Experts of a small language model.
Size: width 192, vocabulary 24094, 31.9M parameters.
Below are experts of layer 6 (counted from 0) of a mixture-of-experts language model. Rows are named router (the router's row for the expert), gate (a neuron's input weights, with its number), up (a neuron's input weights, with its number) and show model dimensions 0-191. Each number is 50 + 12 x the weight over its row's rms, rounded and kept within 0 to 99.
After each expert's rows: a language model's description of what the expert responds to. This comes from a sample of Wikipedia text that the model never trained on.

# expert 37
router:62 44 54 33 49 53 77 57 51 72 61 62 38 35 67 38 70 35 67 63 55 61 44 53 59 48 41 70 61 47 40 36 58 36 41 48 49 53 39 37 55 40 20 55 42 48 63 68 51 30 64 48 73 30 47 61 66 55 34 53 39 35 40 41 48 66 65 49 67 44 45 61 60 41 48 33 45 33 49 57 64 48 22 37 50 26 30 60 58 32 51 37 66 50 48 42 69 44 64 27 41 67 48 55 70 66 51 46 35 64 52 52 48 36 73 45 37 27 60 58 51 47 56 64 47 66 44 54 45 47 67 18 58 40 66 40 61 43 58 51 42 42 54 50 56 62 58 72 59 61 69 53 44 48 58 45 58 41 57 45 60 65 34 59 59 71 41 38 36 42 47 61 54 53 62 41 63 28 58 41 49 64 53 60 42 54 35 55 44 53 70 47
gate1:54 31 43 42 60 31 51 47 77 45 44 53 25 44 57 33 43 39 49 59 57 54 41 26 39 58 54 44 37 44 49 41 72 51 36 42 70 46 63 24 52 57 40 55 52 61 71 78 56 33 56 39 37 40 48 36 54 63 42 35 57 53 54 49 53 47 66 52 45 37 55 49 65 57 69 54 32 28 68 65 63 48 47 58 24 49 31 53 66 42 17 68 53 55 56 48 83 62 74 33 42 64 26 57 60 59 60 56 58 68 61 60 62 46 74 31 49 50 44 76 53 39 62 56 60 47 36 47 58 49 68 50 47 26 47 54 70 47 63 49 45 60 52 71 42 52 30 43 51 51 62 56 49 55 62 46 48 33 74 48 36 62 63 49 43 42 49 42 68 54 58 62 49 42 71 37 58 50 49 43 38 43 46 58 48 45 47 36 47 54 48 50
up1:46 25 60 61 61 39 43 39 53 48 40 38 23 51 49 38 47 46 32 48 44 45 50 35 41 52 52 38 42 58 48 45 58 47 35 36 64 57 54 36 49 71 39 41 48 70 81 64 55 46 67 36 54 42 73 25 45 59 51 41 61 56 57 49 37 32 41 33 36 33 62 34 44 64 69 56 55 25 61 62 46 67 63 52 44 57 50 56 66 65 32 57 62 45 55 48 67 53 75 48 53 56 49 40 53 44 50 45 75 62 45 47 50 69 47 36 54 58 33 66 51 50 59 56 65 36 28 44 78 42 63 25 38 29 56 68 63 49 48 55 44 50 63 50 60 55 29 33 44 35 58 53 51 58 61 54 33 56 27 33 33 40 45 41 47 38 34 37 60 69 52 62 45 39 71 41 68 48 62 64 37 40 57 45 46 60 40 35 68 59 40 44
Digits and number tokens in prices after $, percentages, dates, vote counts and statistics tables, e.g. $16.7 billion, 62.5%, July 16.

# expert 38
router:66 63 62 31 40 61 59 64 43 69 66 58 31 43 49 25 56 35 54 59 69 66 38 53 65 45 55 65 59 49 38 29 55 38 39 56 53 60 46 39 64 42 25 46 36 42 65 56 37 47 62 60 62 28 54 56 62 56 46 49 59 27 39 39 55 62 59 64 50 42 56 63 63 37 46 39 48 38 46 45 68 44 40 50 44 30 34 63 46 36 46 46 47 43 59 47 59 42 68 35 39 60 49 56 76 66 65 50 40 50 42 47 43 23 71 53 35 44 67 48 58 49 57 67 66 68 36 57 47 47 66 30 69 39 69 45 53 33 68 36 28 40 55 45 64 61 63 61 59 55 58 63 44 43 52 42 61 45 64 58 66 62 39 58 45 71 42 47 47 42 34 59 68 54 66 39 74 28 65 48 57 69 58 50 23 49 50 60 37 40 46 44
gate0:62 54 68 73 58 89 63 31 38 62 46 64 38 46 84 36 34 36 39 48 45 34 56 52 47 48 55 35 49 43 57 38 57 55 66 67 43 47 59 48 70 61 49 30 45 52 48 50 52 43 54 40 55 54 45 52 46 43 34 74 52 34 46 54 69 52 65 49 62 43 49 65 74 50 83 61 46 53 64 72 67 69 55 49 50 41 63 58 42 58 51 49 33 60 34 53 66 56 61 54 41 52 53 53 54 50 61 39 50 49 71 42 50 30 57 58 51 38 68 45 66 56 65 54 50 56 68 61 37 66 64 36 47 28 47 42 42 47 56 65 61 46 58 58 65 67 44 55 58 56 59 46 57 44 49 38 66 53 49 59 44 43 50 60 57 41 42 64 67 34 56 51 52 66 66 39 56 69 55 53 62 63 35 36 40 39 48 15 60 75 20 52
up0:42 40 31 20 49 31 48 43 43 43 57 32 51 52 44 51 53 34 52 73 47 71 53 31 56 44 37 58 32 55 49 57 37 53 33 51 58 41 49 47 28 45 54 57 44 65 50 38 37 55 58 53 53 48 69 62 45 57 60 54 43 43 51 62 66 61 84 57 36 60 46 42 28 55 41 60 68 49 38 25 47 50 44 63 60 38 53 66 39 58 40 46 74 30 45 39 34 33 57 45 46 55 39 55 48 47 31 59 54 56 51 27 47 54 64 36 61 59 50 58 28 61 35 58 55 70 50 34 53 42 38 67 40 64 53 62 57 72 59 51 52 50 46 45 48 29 48 55 48 43 49 57 57 65 56 66 41 66 61 55 46 61 37 30 49 70 40 19 56 64 46 68 40 53 30 73 56 56 64 59 40 49 55 61 61 85 34 67 43 49 72 51
Word-ending pieces completing names of people, clubs and places, such as -ov, -ata, Morgan, Sebastian, Sturm Gra-z.

# expert 48
router:57 45 62 35 50 65 69 59 42 61 61 79 45 40 74 38 76 43 64 59 55 60 30 40 59 39 41 64 53 40 42 22 56 40 46 61 44 49 32 29 57 40 40 54 55 32 53 59 45 38 59 48 53 48 39 77 59 44 38 54 54 38 36 38 70 71 57 55 74 36 39 72 62 43 39 51 41 42 45 52 61 32 51 40 49 32 29 59 56 26 26 38 53 65 49 44 64 46 50 33 48 67 49 60 70 61 55 48 32 54 37 55 50 41 72 53 42 29 66 51 48 55 64 59 45 55 31 54 37 53 53 60 56 45 57 30 63 39 58 37 47 48 58 63 60 50 52 52 47 65 59 71 38 54 36 42 70 34 52 57 69 56 40 45 56 63 38 40 42 37 32 52 59 57 66 39 50 41 57 44 52 66 32 61 42 51 43 52 22 35 53 32
gate1:75 51 50 69 41 42 36 46 43 69 50 48 47 47 51 43 61 46 57 54 75 40 46 37 40 47 38 48 43 44 45 38 64 66 41 36 56 43 49 41 52 76 56 47 59 48 43 70 50 43 74 46 21 34 63 51 56 58 26 62 63 35 51 28 58 40 58 60 60 34 42 44 53 51 55 19 49 36 44 51 42 45 55 39 35 45 51 59 49 40 38 54 51 33 47 58 55 35 38 51 41 61 40 57 48 68 51 54 52 33 40 54 50 39 49 45 55 51 57 40 49 42 67 45 55 60 37 74 50 20 58 48 55 57 55 53 64 33 62 33 49 55 39 73 71 44 50 51 46 61 36 43 44 53 61 24 62 41 63 65 52 74 46 38 65 62 29 50 61 72 48 24 50 68 51 38 52 87 35 79 31 33 46 52 48 55 29 52 43 56 49 33
up1:37 69 41 45 71 47 55 43 57 39 53 44 64 65 44 60 37 47 44 61 63 60 47 48 49 45 40 73 58 50 45 58 27 43 58 62 49 47 43 63 71 37 40 54 65 66 44 42 35 45 23 41 69 53 47 47 46 39 76 52 40 78 52 48 41 54 65 47 48 54 46 43 64 49 50 57 46 75 53 48 46 54 47 55 60 46 50 53 54 74 57 62 45 58 43 52 59 66 47 47 49 49 49 50 47 33 20 52 63 50 48 46 46 68 41 56 51 56 61 42 51 55 37 64 57 58 63 43 43 53 75 52 49 42 51 50 41 41 49 52 52 21 51 21 45 40 52 67 47 30 56 32 58 34 45 51 38 48 81 53 19 33 43 36 30 40 66 39 33 30 33 79 54 45 52 56 48 34 58 66 76 68 50 68 39 44 51 66 60 64 80 65
Articles and possessives such as the, a, The, its, their, preceding a noun phrase, especially after prepositions like of, in, to.

# expert 26
router:59 42 64 34 52 59 72 57 53 57 46 63 35 34 65 38 62 50 57 80 66 71 29 38 57 52 41 63 54 35 36 41 54 36 46 61 54 53 49 27 47 34 38 58 37 45 50 61 44 34 65 37 57 37 47 61 53 48 43 47 54 37 40 28 65 57 54 79 51 41 44 67 59 39 45 31 44 42 51 57 62 39 34 52 54 35 28 50 54 33 31 34 61 63 55 42 66 26 77 42 35 73 57 52 63 61 61 47 44 59 36 62 46 22 75 48 34 46 65 46 72 46 58 50 45 55 37 63 40 53 62 53 64 35 62 40 65 48 66 56 48 49 66 59 60 58 55 64 55 70 66 61 50 43 57 57 77 41 57 48 60 52 49 50 52 46 42 35 31 41 61 54 60 58 61 40 57 38 59 55 30 67 38 62 48 65 41 45 36 44 57 41
gate1:47 40 41 47 45 56 25 47 61 55 52 50 42 51 52 68 55 61 39 68 31 51 66 57 71 54 35 23 76 49 41 54 53 56 24 61 57 42 48 44 49 45 43 65 32 61 51 56 33 47 57 33 74 59 49 75 47 70 39 56 43 52 57 73 27 58 48 39 45 36 71 45 61 33 60 52 48 62 57 44 80 35 46 31 46 57 31 45 14 49 47 57 51 43 30 66 50 65 39 46 57 53 61 43 48 53 52 51 49 58 48 52 60 40 41 58 53 22 82 59 25 65 61 48 54 37 56 49 56 51 37 51 47 69 49 43 90 62 47 56 33 54 47 34 58 50 61 35 46 57 57 58 55 38 55 35 41 32 67 51 53 48 49 51 45 50 59 38 66 50 51 62 38 70 49 32 58 57 35 46 49 37 54 58 51 47 53 63 49 36 48 28
up1:56 63 69 62 68 59 65 71 34 40 46 38 46 57 51 43 44 40 51 69 65 55 38 44 36 32 54 64 56 58 59 47 41 44 74 47 52 63 47 52 51 64 50 42 67 42 55 59 74 46 65 69 22 43 52 39 57 30 50 51 67 51 44 34 79 61 58 72 50 58 45 38 47 71 54 49 62 45 40 49 10 67 45 54 53 65 67 41 89 32 47 42 64 53 56 34 39 44 51 54 76 51 44 49 54 49 45 43 51 30 57 45 42 59 53 45 41 73 36 47 42 37 52 55 52 50 34 50 55 57 43 38 53 42 50 54 20 46 55 42 61 42 56 65 29 34 40 65 61 51 50 37 32 81 49 50 53 87 39 41 61 53 45 54 69 48 52 47 52 50 42 52 41 36 64 44 46 36 60 59 53 47 43 50 47 49 42 56 43 62 59 68
Locative and temporal prepositions and the word after them, such as in Miami, during, near, throughout, at a rally.

# expert 43
router:61 44 41 45 48 36 72 47 51 58 68 66 31 39 55 39 58 46 70 54 57 59 40 38 70 43 41 51 60 42 49 48 62 24 60 68 54 36 37 38 59 59 47 60 34 58 63 44 46 51 69 62 47 32 47 72 87 39 53 56 59 43 41 50 65 52 53 61 53 46 60 58 65 50 44 45 49 25 45 70 61 40 36 48 41 44 41 54 45 30 38 38 47 56 52 41 62 41 59 53 39 66 61 43 78 62 70 48 43 59 52 61 38 44 63 54 48 18 54 64 56 44 81 50 51 73 42 52 41 44 63 38 55 48 52 28 62 34 71 45 41 48 58 63 78 57 45 55 67 60 72 46 49 32 44 25 57 47 56 45 62 64 20 47 60 68 37 30 55 56 46 63 56 64 45 39 44 40 59 42 50 60 50 60 57 54 56 48 23 46 56 50
gate1:47 42 58 48 65 42 57 40 31 60 58 71 45 40 62 72 58 49 71 57 44 43 61 62 60 40 42 50 09 60 55 40 57 57 55 64 44 31 42 70 45 40 41 52 53 56 59 48 52 53 53 54 32 25 67 53 53 47 46 52 41 46 47 25 78 65 58 61 42 54 57 40 64 47 48 49 70 38 34 73 47 41 59 62 47 46 27 52 42 43 33 59 43 50 47 48 63 45 38 25 34 45 57 53 67 58 47 58 50 56 62 67 41 31 52 40 46 58 56 58 35 53 51 36 59 58 64 64 27 49 62 52 64 46 49 35 29 66 58 34 39 20 51 60 22 62 48 64 54 36 74 28 36 52 52 44 45 34 34 59 65 47 39 63 39 69 49 57 56 50 46 70 45 49 47 24 44 53 55 59 43 68 43 77 47 54 54 44 48 41 51 35
up1:50 47 23 44 60 50 41 42 61 43 43 38 45 83 30 41 50 49 50 38 50 53 33 41 53 28 51 61 67 43 44 46 45 55 38 27 53 54 56 61 64 35 44 55 46 46 41 63 54 60 59 28 45 59 56 46 57 52 32 45 62 44 43 72 49 54 32 31 38 54 50 44 47 32 40 53 49 62 50 55 63 67 34 56 72 36 59 47 51 49 62 62 66 59 59 45 38 42 63 63 51 60 58 30 67 54 18 25 53 47 32 39 52 52 48 40 58 57 45 45 53 68 24 52 46 37 45 35 60 54 22 67 51 56 72 55 64 22 16 77 52 63 34 51 58 43 63 40 42 53 44 69 57 43 53 52 62 56 57 30 35 63 56 37 63 49 33 47 48 68 66 64 33 53 62 58 50 59 73 39 50 43 66 50 51 43 48 59 42 45 57 63
The conjunction and, semicolons, slashes and or, plus labels in infobox or data lists such as Chemical and physical data, Succeeded, Surface area.

# expert 33
router:72 44 50 41 39 53 63 51 53 65 53 68 46 44 69 41 57 37 70 64 56 54 33 60 72 56 45 50 61 53 42 27 44 41 56 58 52 51 37 33 68 55 42 57 42 56 64 55 41 45 61 44 47 38 48 63 58 33 58 54 58 30 25 29 73 53 67 42 37 33 42 54 69 28 43 47 64 42 39 44 62 46 27 55 55 49 38 73 35 31 56 38 54 39 33 34 73 42 52 52 38 78 61 68 63 60 63 43 38 48 44 57 44 32 43 64 22 45 51 57 58 59 65 56 50 56 48 70 40 46 52 37 58 36 59 50 51 38 51 57 30 30 59 57 52 66 51 58 51 56 63 54 46 42 46 38 71 46 46 58 55 67 53 57 55 81 35 41 22 58 42 53 50 77 60 32 46 33 65 33 37 53 55 62 47 54 38 38 45 55 58 47
gate1:33 56 62 47 60 34 49 49 52 56 54 58 53 58 63 41 50 56 71 42 53 48 16 56 56 43 64 52 66 59 62 46 64 39 65 38 52 34 46 40 29 71 56 54 60 34 58 43 51 58 51 60 36 38 44 46 49 42 61 69 81 56 62 54 45 75 38 66 42 41 39 52 51 75 67 51 58 51 46 54 43 30 53 15 24 45 61 73 44 45 61 46 45 54 46 62 56 68 61 37 49 58 55 33 44 40 63 62 38 57 64 65 46 55 53 68 62 46 33 29 66 28 53 43 52 49 36 52 51 46 44 39 45 30 58 56 34 33 55 36 49 54 53 68 59 43 42 57 54 84 43 72 41 53 48 43 66 63 55 61 34 66 46 57 48 65 54 31 35 50 60 65 49 74 63 51 77 55 40 54 56 57 49 45 64 37 45 67 60 46 42 32
up1:66 64 52 56 71 44 63 24 33 30 57 37 43 67 42 39 36 44 58 63 54 44 67 29 61 49 38 34 55 54 63 52 49 58 60 36 43 72 31 69 56 39 55 47 59 59 52 34 75 51 43 40 35 46 46 31 53 67 62 59 54 60 53 76 59 49 69 57 71 65 85 42 47 43 48 36 36 75 57 54 47 37 43 58 42 51 49 43 66 61 48 58 42 45 47 42 53 46 54 44 40 41 31 79 53 42 46 55 57 57 59 38 32 57 49 51 37 39 47 25 73 43 23 49 60 57 40 54 64 49 72 51 62 62 45 46 50 49 59 46 43 55 55 43 67 52 43 50 48 42 53 45 43 33 40 66 41 47 46 56 41 67 65 65 50 35 57 62 67 51 53 46 48 53 66 28 40 68 34 33 60 38 40 64 30 66 30 47 39 62 45 72
Modal and auxiliary verbs, not, to and and after subjects or verbs, plus verb prefixes, e.g. would, could have, to pro-secute, and/or.

# expert 31
router:64 59 62 39 50 64 58 72 45 65 46 69 37 33 64 35 62 35 63 52 63 57 30 42 44 50 54 66 50 35 37 29 55 42 39 58 41 67 48 20 69 39 35 78 49 44 56 65 55 39 60 47 53 45 31 60 52 39 40 51 63 44 31 50 62 58 56 65 55 30 47 71 62 50 42 41 34 43 36 34 69 31 37 54 44 48 46 51 62 26 43 33 72 72 37 43 56 41 56 34 35 91 30 70 63 63 50 51 33 64 54 63 33 40 69 54 41 37 55 38 48 54 50 54 51 60 37 58 51 56 52 49 54 51 51 36 55 35 52 35 47 42 48 63 53 59 57 55 56 65 60 53 43 59 45 46 60 31 57 61 58 56 41 52 73 67 40 39 45 41 43 57 61 56 68 30 51 49 54 31 45 62 45 63 45 54 44 69 30 39 55 37
gate0:53 64 63 66 52 55 46 39 76 52 51 65 49 46 58 46 74 29 57 61 49 74 34 45 46 52 66 51 68 34 60 68 54 57 49 40 52 49 42 49 59 39 38 46 68 42 40 60 67 57 48 71 48 38 41 58 49 34 70 59 68 49 36 53 47 57 45 47 33 44 38 59 63 63 50 41 67 48 38 49 47 30 55 56 43 55 62 67 37 51 44 37 67 47 40 62 52 34 64 79 47 41 41 63 54 59 64 41 39 46 42 49 33 48 75 63 37 67 52 60 69 56 64 68 57 39 28 48 45 56 61 53 57 56 59 47 58 49 50 59 71 33 41 40 36 76 57 54 44 72 67 32 42 51 27 54 54 28 51 27 34 32 45 43 62 68 50 65 40 39 46 62 36 49 57 37 62 52 61 49 56 76 45 19 57 67 60 53 64 45 50 64
up0:54 75 66 67 39 34 36 23 53 35 42 38 65 44 46 69 47 23 56 45 48 65 52 61 39 46 55 61 51 61 51 63 56 52 40 52 46 41 48 50 56 59 43 74 58 41 57 61 70 51 44 70 41 43 34 30 41 46 61 53 60 60 44 53 32 60 39 33 44 61 60 59 53 58 69 44 61 51 42 41 34 23 53 82 47 47 62 58 64 11 39 54 57 43 29 43 56 45 65 64 60 51 42 64 55 36 35 55 49 41 45 22 63 50 54 61 55 64 44 49 36 51 61 64 59 53 35 42 47 54 55 42 49 67 49 59 50 49 20 42 70 34 39 54 37 44 41 44 47 51 45 35 44 56 48 47 44 31 46 51 50 33 51 30 39 57 56 55 65 32 53 57 16 61 43 66 51 43 54 33 58 44 66 38 59 73 76 58 57 51 43 51
Articles, possessives and adjectives before a noun (the, his, entire, annual, new), plus century and decade digits like mid-198(0s), 21(st century).

# expert 17
router:66 40 49 40 46 63 63 61 52 73 45 60 39 42 61 32 68 33 63 57 59 57 51 34 57 62 44 54 54 52 41 30 51 45 47 61 37 56 39 48 77 45 45 70 45 49 72 66 47 32 59 44 50 34 44 55 61 30 41 48 59 41 33 53 68 47 68 46 51 37 42 51 72 45 51 43 49 43 44 55 66 46 27 60 61 46 36 73 63 30 41 34 64 52 34 27 73 44 44 48 40 85 47 77 81 68 52 40 41 50 48 50 36 46 66 63 41 46 57 51 49 58 67 60 51 44 40 67 42 52 62 32 65 43 62 43 57 46 40 51 40 40 48 70 55 60 48 55 51 48 62 53 54 46 46 58 71 45 53 66 54 62 43 57 65 71 42 31 34 48 39 58 51 65 69 25 52 42 55 30 35 65 42 69 54 68 49 39 49 44 69 40
gate1:41 61 64 61 46 47 54 30 53 46 49 63 55 51 45 48 73 55 55 47 63 55 42 38 43 38 51 54 46 26 55 58 67 61 47 59 42 49 57 51 74 57 36 51 33 36 45 56 36 35 66 70 56 31 29 58 50 49 53 56 64 48 47 52 67 53 57 46 61 51 62 69 38 46 55 39 79 45 42 79 42 65 57 55 28 58 69 64 66 29 47 61 39 55 48 61 50 48 44 41 56 58 35 46 52 48 62 40 37 32 46 67 27 44 52 53 50 55 58 69 68 62 59 62 52 38 44 45 56 58 45 24 54 50 48 38 76 58 55 33 48 42 70 59 28 68 60 36 57 48 74 55 48 55 74 49 70 58 39 31 56 49 35 62 66 58 32 49 38 45 54 44 48 63 29 16 62 55 72 42 45 42 74 57 52 59 36 46 64 44 66 47
up1:69 51 41 56 30 63 61 70 47 50 48 36 42 44 49 46 53 41 40 43 41 41 38 69 61 53 58 70 64 72 53 47 52 43 42 63 57 42 45 33 28 51 60 33 51 40 58 52 59 65 28 33 55 51 77 62 38 67 65 38 41 41 62 55 33 46 48 44 48 55 48 50 59 36 25 83 42 53 74 34 61 49 74 46 70 40 24 55 38 58 57 46 59 39 56 65 61 52 54 54 62 29 70 35 50 50 35 44 60 47 51 32 64 44 44 57 45 35 47 54 36 35 39 35 46 75 58 49 46 44 51 76 58 40 40 41 43 43 57 80 57 54 48 52 57 60 49 51 53 42 53 48 39 30 61 43 41 49 51 31 51 44 50 41 65 43 53 52 83 56 46 58 58 50 29 74 53 35 18 58 46 56 38 56 34 52 42 53 46 47 34 61
Opening pieces and prefixes of lowercase words split into parts, such as dis, trans, ul in ultra, prom in promise.

# expert 62
router:71 46 70 43 47 49 73 58 47 62 56 65 32 35 69 30 56 31 69 51 50 56 36 44 65 54 47 60 51 47 42 55 56 26 41 56 43 58 26 28 61 53 49 54 38 52 73 52 36 41 65 36 61 24 51 69 75 49 46 58 43 42 38 45 63 64 65 54 62 37 38 55 53 40 31 37 37 38 46 43 62 34 43 46 44 40 26 64 53 32 45 39 55 48 43 39 69 46 64 29 31 62 50 65 58 55 63 40 29 49 44 54 38 41 55 63 44 28 57 60 53 46 54 55 60 63 38 66 40 47 59 30 64 48 72 50 64 33 63 37 39 46 62 58 62 67 63 62 54 62 74 56 47 36 55 41 69 39 53 52 57 60 34 57 58 58 41 38 34 54 41 60 54 63 65 34 46 27 61 38 49 72 42 62 44 49 44 56 29 52 60 43
gate1:42 43 68 61 55 56 53 33 54 46 73 62 62 36 37 52 69 60 63 73 71 52 79 08 42 50 45 58 67 45 23 54 54 67 48 53 77 38 51 31 53 52 44 51 58 53 53 76 31 46 66 78 49 49 28 70 61 50 73 62 44 41 49 42 56 55 62 62 61 56 53 44 30 32 35 57 47 50 72 66 52 62 43 49 36 60 57 43 46 59 45 39 37 53 56 48 59 66 39 55 71 45 44 28 57 47 53 56 21 70 62 50 48 60 59 54 37 75 43 47 61 66 57 50 69 50 36 62 49 48 63 66 35 66 52 54 60 53 60 45 39 47 62 48 60 63 57 53 39 43 49 39 62 36 50 62 52 41 57 44 48 41 34 54 35 44 55 30 63 56 52 48 54 42 41 44 37 36 61 56 61 38 49 47 34 65 42 67 48 46 59 62
up1:85 50 37 43 49 32 50 58 53 56 46 42 58 62 68 16 35 32 29 47 38 54 42 62 99 42 47 57 40 51 59 56 49 40 46 58 23 49 43 43 43 41 56 60 29 51 54 49 71 53 46 49 27 49 54 55 57 68 39 59 48 53 52 67 39 37 53 49 53 51 46 46 73 42 44 24 53 52 32 55 38 48 40 66 55 62 42 68 65 44 38 50 63 63 45 48 46 38 54 62 40 49 34 60 43 53 50 64 46 45 32 59 72 34 39 58 61 44 42 53 59 16 48 55 36 54 61 36 68 38 63 45 71 31 38 44 23 47 46 37 54 63 54 71 53 48 45 55 50 67 49 48 28 65 54 51 57 59 37 66 59 65 40 51 68 42 52 58 40 53 44 53 67 46 66 58 55 55 57 47 48 45 50 65 46 40 43 33 46 33 58 35
Coordinating and concessive connectives and commas joining clauses or list items, such as and, but, as well as, including, while.

# expert 8
router:61 47 50 29 36 52 63 68 54 65 52 68 47 44 67 35 53 43 63 67 63 63 33 40 63 47 43 68 58 54 34 28 56 41 42 60 45 52 33 27 55 44 51 59 47 53 62 68 46 38 57 39 51 45 42 59 63 39 37 50 52 40 32 43 54 60 61 65 70 37 47 72 60 38 44 35 44 45 41 45 73 34 42 33 55 21 38 66 49 39 44 35 55 54 54 41 51 36 73 47 45 79 53 64 52 70 56 33 37 57 34 62 48 42 75 57 25 36 58 52 51 49 62 70 47 71 42 60 42 49 50 51 68 45 57 43 62 32 63 42 40 48 57 44 62 69 62 63 51 67 70 55 46 45 49 34 69 37 66 53 63 55 32 46 57 63 39 37 30 53 30 61 57 62 59 28 54 36 67 53 46 58 47 70 34 51 45 54 31 44 54 42
gate0:58 51 29 69 35 32 36 31 62 72 42 72 37 73 51 46 42 53 46 32 54 60 42 39 37 41 48 63 59 43 51 43 65 54 44 43 42 46 34 44 51 48 57 46 48 63 68 48 45 57 45 69 40 50 53 44 56 54 46 40 70 61 38 50 35 46 53 63 42 43 64 42 35 40 37 56 25 46 51 30 47 47 55 49 57 58 49 45 52 30 28 51 57 54 61 62 40 56 37 54 51 61 61 50 47 32 46 56 32 44 51 68 63 29 73 41 48 40 37 57 50 76 59 64 29 32 64 38 72 32 62 54 48 70 36 50 59 14 41 36 46 66 60 56 54 54 64 38 62 74 61 49 60 48 57 54 21 45 54 28 42 42 42 54 76 63 62 79 48 49 49 53 49 21 55 68 49 46 54 57 49 39 52 53 30 50 39 57 53 45 56 36
up0:47 55 47 72 29 52 57 58 47 58 33 65 42 55 31 58 35 47 68 49 28 40 47 47 50 49 48 49 32 32 78 35 80 52 44 47 43 52 62 52 63 36 51 54 55 56 57 42 63 47 40 66 39 39 77 46 67 66 40 45 52 41 42 62 67 48 76 65 57 57 36 61 41 27 46 57 36 41 32 56 43 55 48 54 28 40 64 42 61 45 74 55 62 56 36 46 56 43 32 36 34 31 21 76 49 64 36 44 50 51 50 65 38 60 49 50 66 33 55 48 65 32 52 67 59 64 62 45 50 57 71 35 52 48 39 53 41 46 43 33 40 44 69 49 43 48 38 58 48 37 68 84 51 51 44 52 53 37 74 57 50 57 48 43 48 55 35 35 51 38 28 54 49 48 46 58 39 30 55 41 59 27 49 47 37 35 56 48 66 57 58 54
Articles, possessives and adjectives like the, a, new, various, modern right after prepositions, especially in technical or scientific prose.

# expert 9
router:60 41 43 31 44 47 63 43 55 55 57 69 27 36 69 30 53 29 65 49 55 46 48 48 57 64 35 46 57 50 38 22 32 40 46 52 54 49 38 47 68 46 41 54 51 39 75 53 35 46 57 54 44 36 38 60 72 45 42 57 48 35 47 32 64 49 70 65 53 54 51 62 63 45 50 37 60 48 29 51 67 36 15 39 52 43 37 64 57 46 52 37 49 41 46 33 62 39 59 35 29 92 47 63 69 54 56 43 36 54 49 52 41 34 57 61 32 42 68 41 53 44 74 56 40 63 55 53 46 51 57 29 64 45 51 47 48 43 44 42 40 36 44 70 59 53 74 53 46 66 61 42 42 56 39 37 76 45 56 70 50 69 55 59 59 59 39 52 30 54 37 46 59 68 60 41 56 32 60 37 56 56 50 42 43 48 40 62 39 26 59 43
gate1:55 47 48 42 75 57 45 35 54 48 33 31 51 48 53 44 37 44 61 58 56 45 42 68 65 53 27 49 50 52 50 48 49 31 72 63 54 42 48 49 57 45 32 41 64 28 69 47 50 33 57 40 67 53 53 34 62 39 58 36 59 25 54 23 51 52 55 31 44 44 65 69 62 39 42 36 56 49 35 51 52 26 41 43 63 59 38 60 54 42 64 64 36 46 49 28 63 47 48 44 44 66 60 65 62 51 47 42 69 45 60 50 54 41 25 60 48 49 65 48 33 47 65 50 26 35 50 57 47 61 30 40 80 61 43 48 56 32 38 24 60 41 55 75 52 76 53 36 38 59 70 48 66 78 38 45 63 50 48 51 32 46 34 49 43 54 52 56 16 58 49 35 53 67 51 51 36 60 56 44 64 56 53 52 63 69 39 55 46 41 52 43
up1:50 45 54 55 26 43 70 58 36 46 82 69 47 52 65 65 63 64 54 34 49 40 35 43 40 62 48 49 70 49 56 29 52 76 22 43 47 47 42 44 63 69 56 42 38 53 51 44 65 73 36 48 51 33 44 65 35 60 57 58 37 39 45 51 58 50 43 60 51 56 37 56 59 41 66 45 41 59 50 40 47 78 41 57 54 30 54 57 57 48 32 46 52 30 26 66 48 55 68 51 42 44 54 52 52 42 44 62 24 43 40 49 39 50 67 54 42 44 25 49 74 34 54 37 66 66 60 36 50 50 58 42 44 36 54 51 37 53 68 51 37 45 63 19 50 27 58 66 67 50 47 57 30 31 45 45 45 59 44 42 67 47 45 50 60 38 35 34 52 38 44 79 40 48 51 49 59 43 67 39 40 57 25 41 44 40 58 46 59 50 69 39
Adjectives, participles and degree words after is/was/more, plus prefixes un/dis/sub, e.g. not known to, much more reasonable, so much.

# expert 12
router:64 41 75 38 51 62 54 57 61 61 52 82 40 32 59 37 61 22 55 63 68 63 48 51 49 50 33 59 61 38 45 34 53 42 38 46 62 54 48 24 56 41 48 62 41 40 61 65 50 40 72 37 53 37 54 66 64 66 36 51 61 33 49 29 53 62 56 68 48 48 48 69 58 47 32 51 50 32 64 58 84 34 27 41 57 41 39 52 56 43 40 36 52 52 59 42 55 35 58 39 47 71 51 49 81 71 59 47 42 54 39 52 48 37 66 56 34 24 64 46 69 43 44 61 53 70 45 70 41 43 54 53 60 41 66 31 47 54 62 57 49 48 68 63 71 58 60 74 61 71 60 47 40 51 54 48 58 41 46 54 64 62 38 47 58 53 34 45 41 35 67 61 64 60 50 45 61 36 37 50 53 60 52 47 30 62 43 55 37 50 49 38
gate1:44 57 54 52 32 69 51 42 33 76 47 69 34 47 46 59 39 54 67 39 53 45 38 58 27 53 50 29 54 69 68 49 60 42 35 44 49 68 38 54 40 61 48 67 51 48 49 59 79 39 44 79 52 41 43 58 41 34 43 63 54 55 55 35 68 47 60 61 41 60 36 72 63 81 62 56 56 62 55 47 55 48 54 49 63 34 43 59 37 51 59 45 49 32 25 20 46 46 64 45 43 64 41 59 44 43 47 55 50 57 68 50 57 49 77 67 71 53 55 56 19 67 66 58 59 44 60 62 34 52 39 49 58 43 52 50 39 70 35 61 52 40 61 34 58 57 35 60 49 77 71 44 39 39 59 60 50 59 53 46 74 38 63 59 56 54 58 44 53 61 30 64 66 62 62 49 42 41 37 51 46 42 48 31 51 48 60 32 52 42 57 37
up1:52 38 65 47 60 48 61 53 48 63 52 65 38 46 55 67 56 43 30 21 54 45 66 52 33 69 60 26 41 46 69 57 48 50 42 35 37 61 46 73 41 37 66 42 36 49 46 64 61 42 55 58 72 59 56 47 39 18 39 39 26 37 51 59 42 53 47 34 47 54 36 39 74 47 56 78 48 75 68 65 72 72 58 53 57 59 52 52 36 69 73 41 59 27 37 51 66 38 47 50 52 52 54 50 44 40 48 53 50 61 65 53 46 77 61 57 54 38 61 54 68 48 62 60 54 36 58 69 45 44 69 51 37 46 67 37 50 75 53 52 53 55 57 39 53 43 39 55 44 48 60 56 48 47 55 60 54 38 38 62 54 43 82 42 55 37 42 42 24 47 47 51 36 35 48 70 39 59 53 41 43 36 37 40 55 45 68 33 48 54 69 46
Place names, 'of' in 'Province of', list hyphens, line breaks and years inside location and biography infoboxes, like Duchy of Milan or County: Dublin.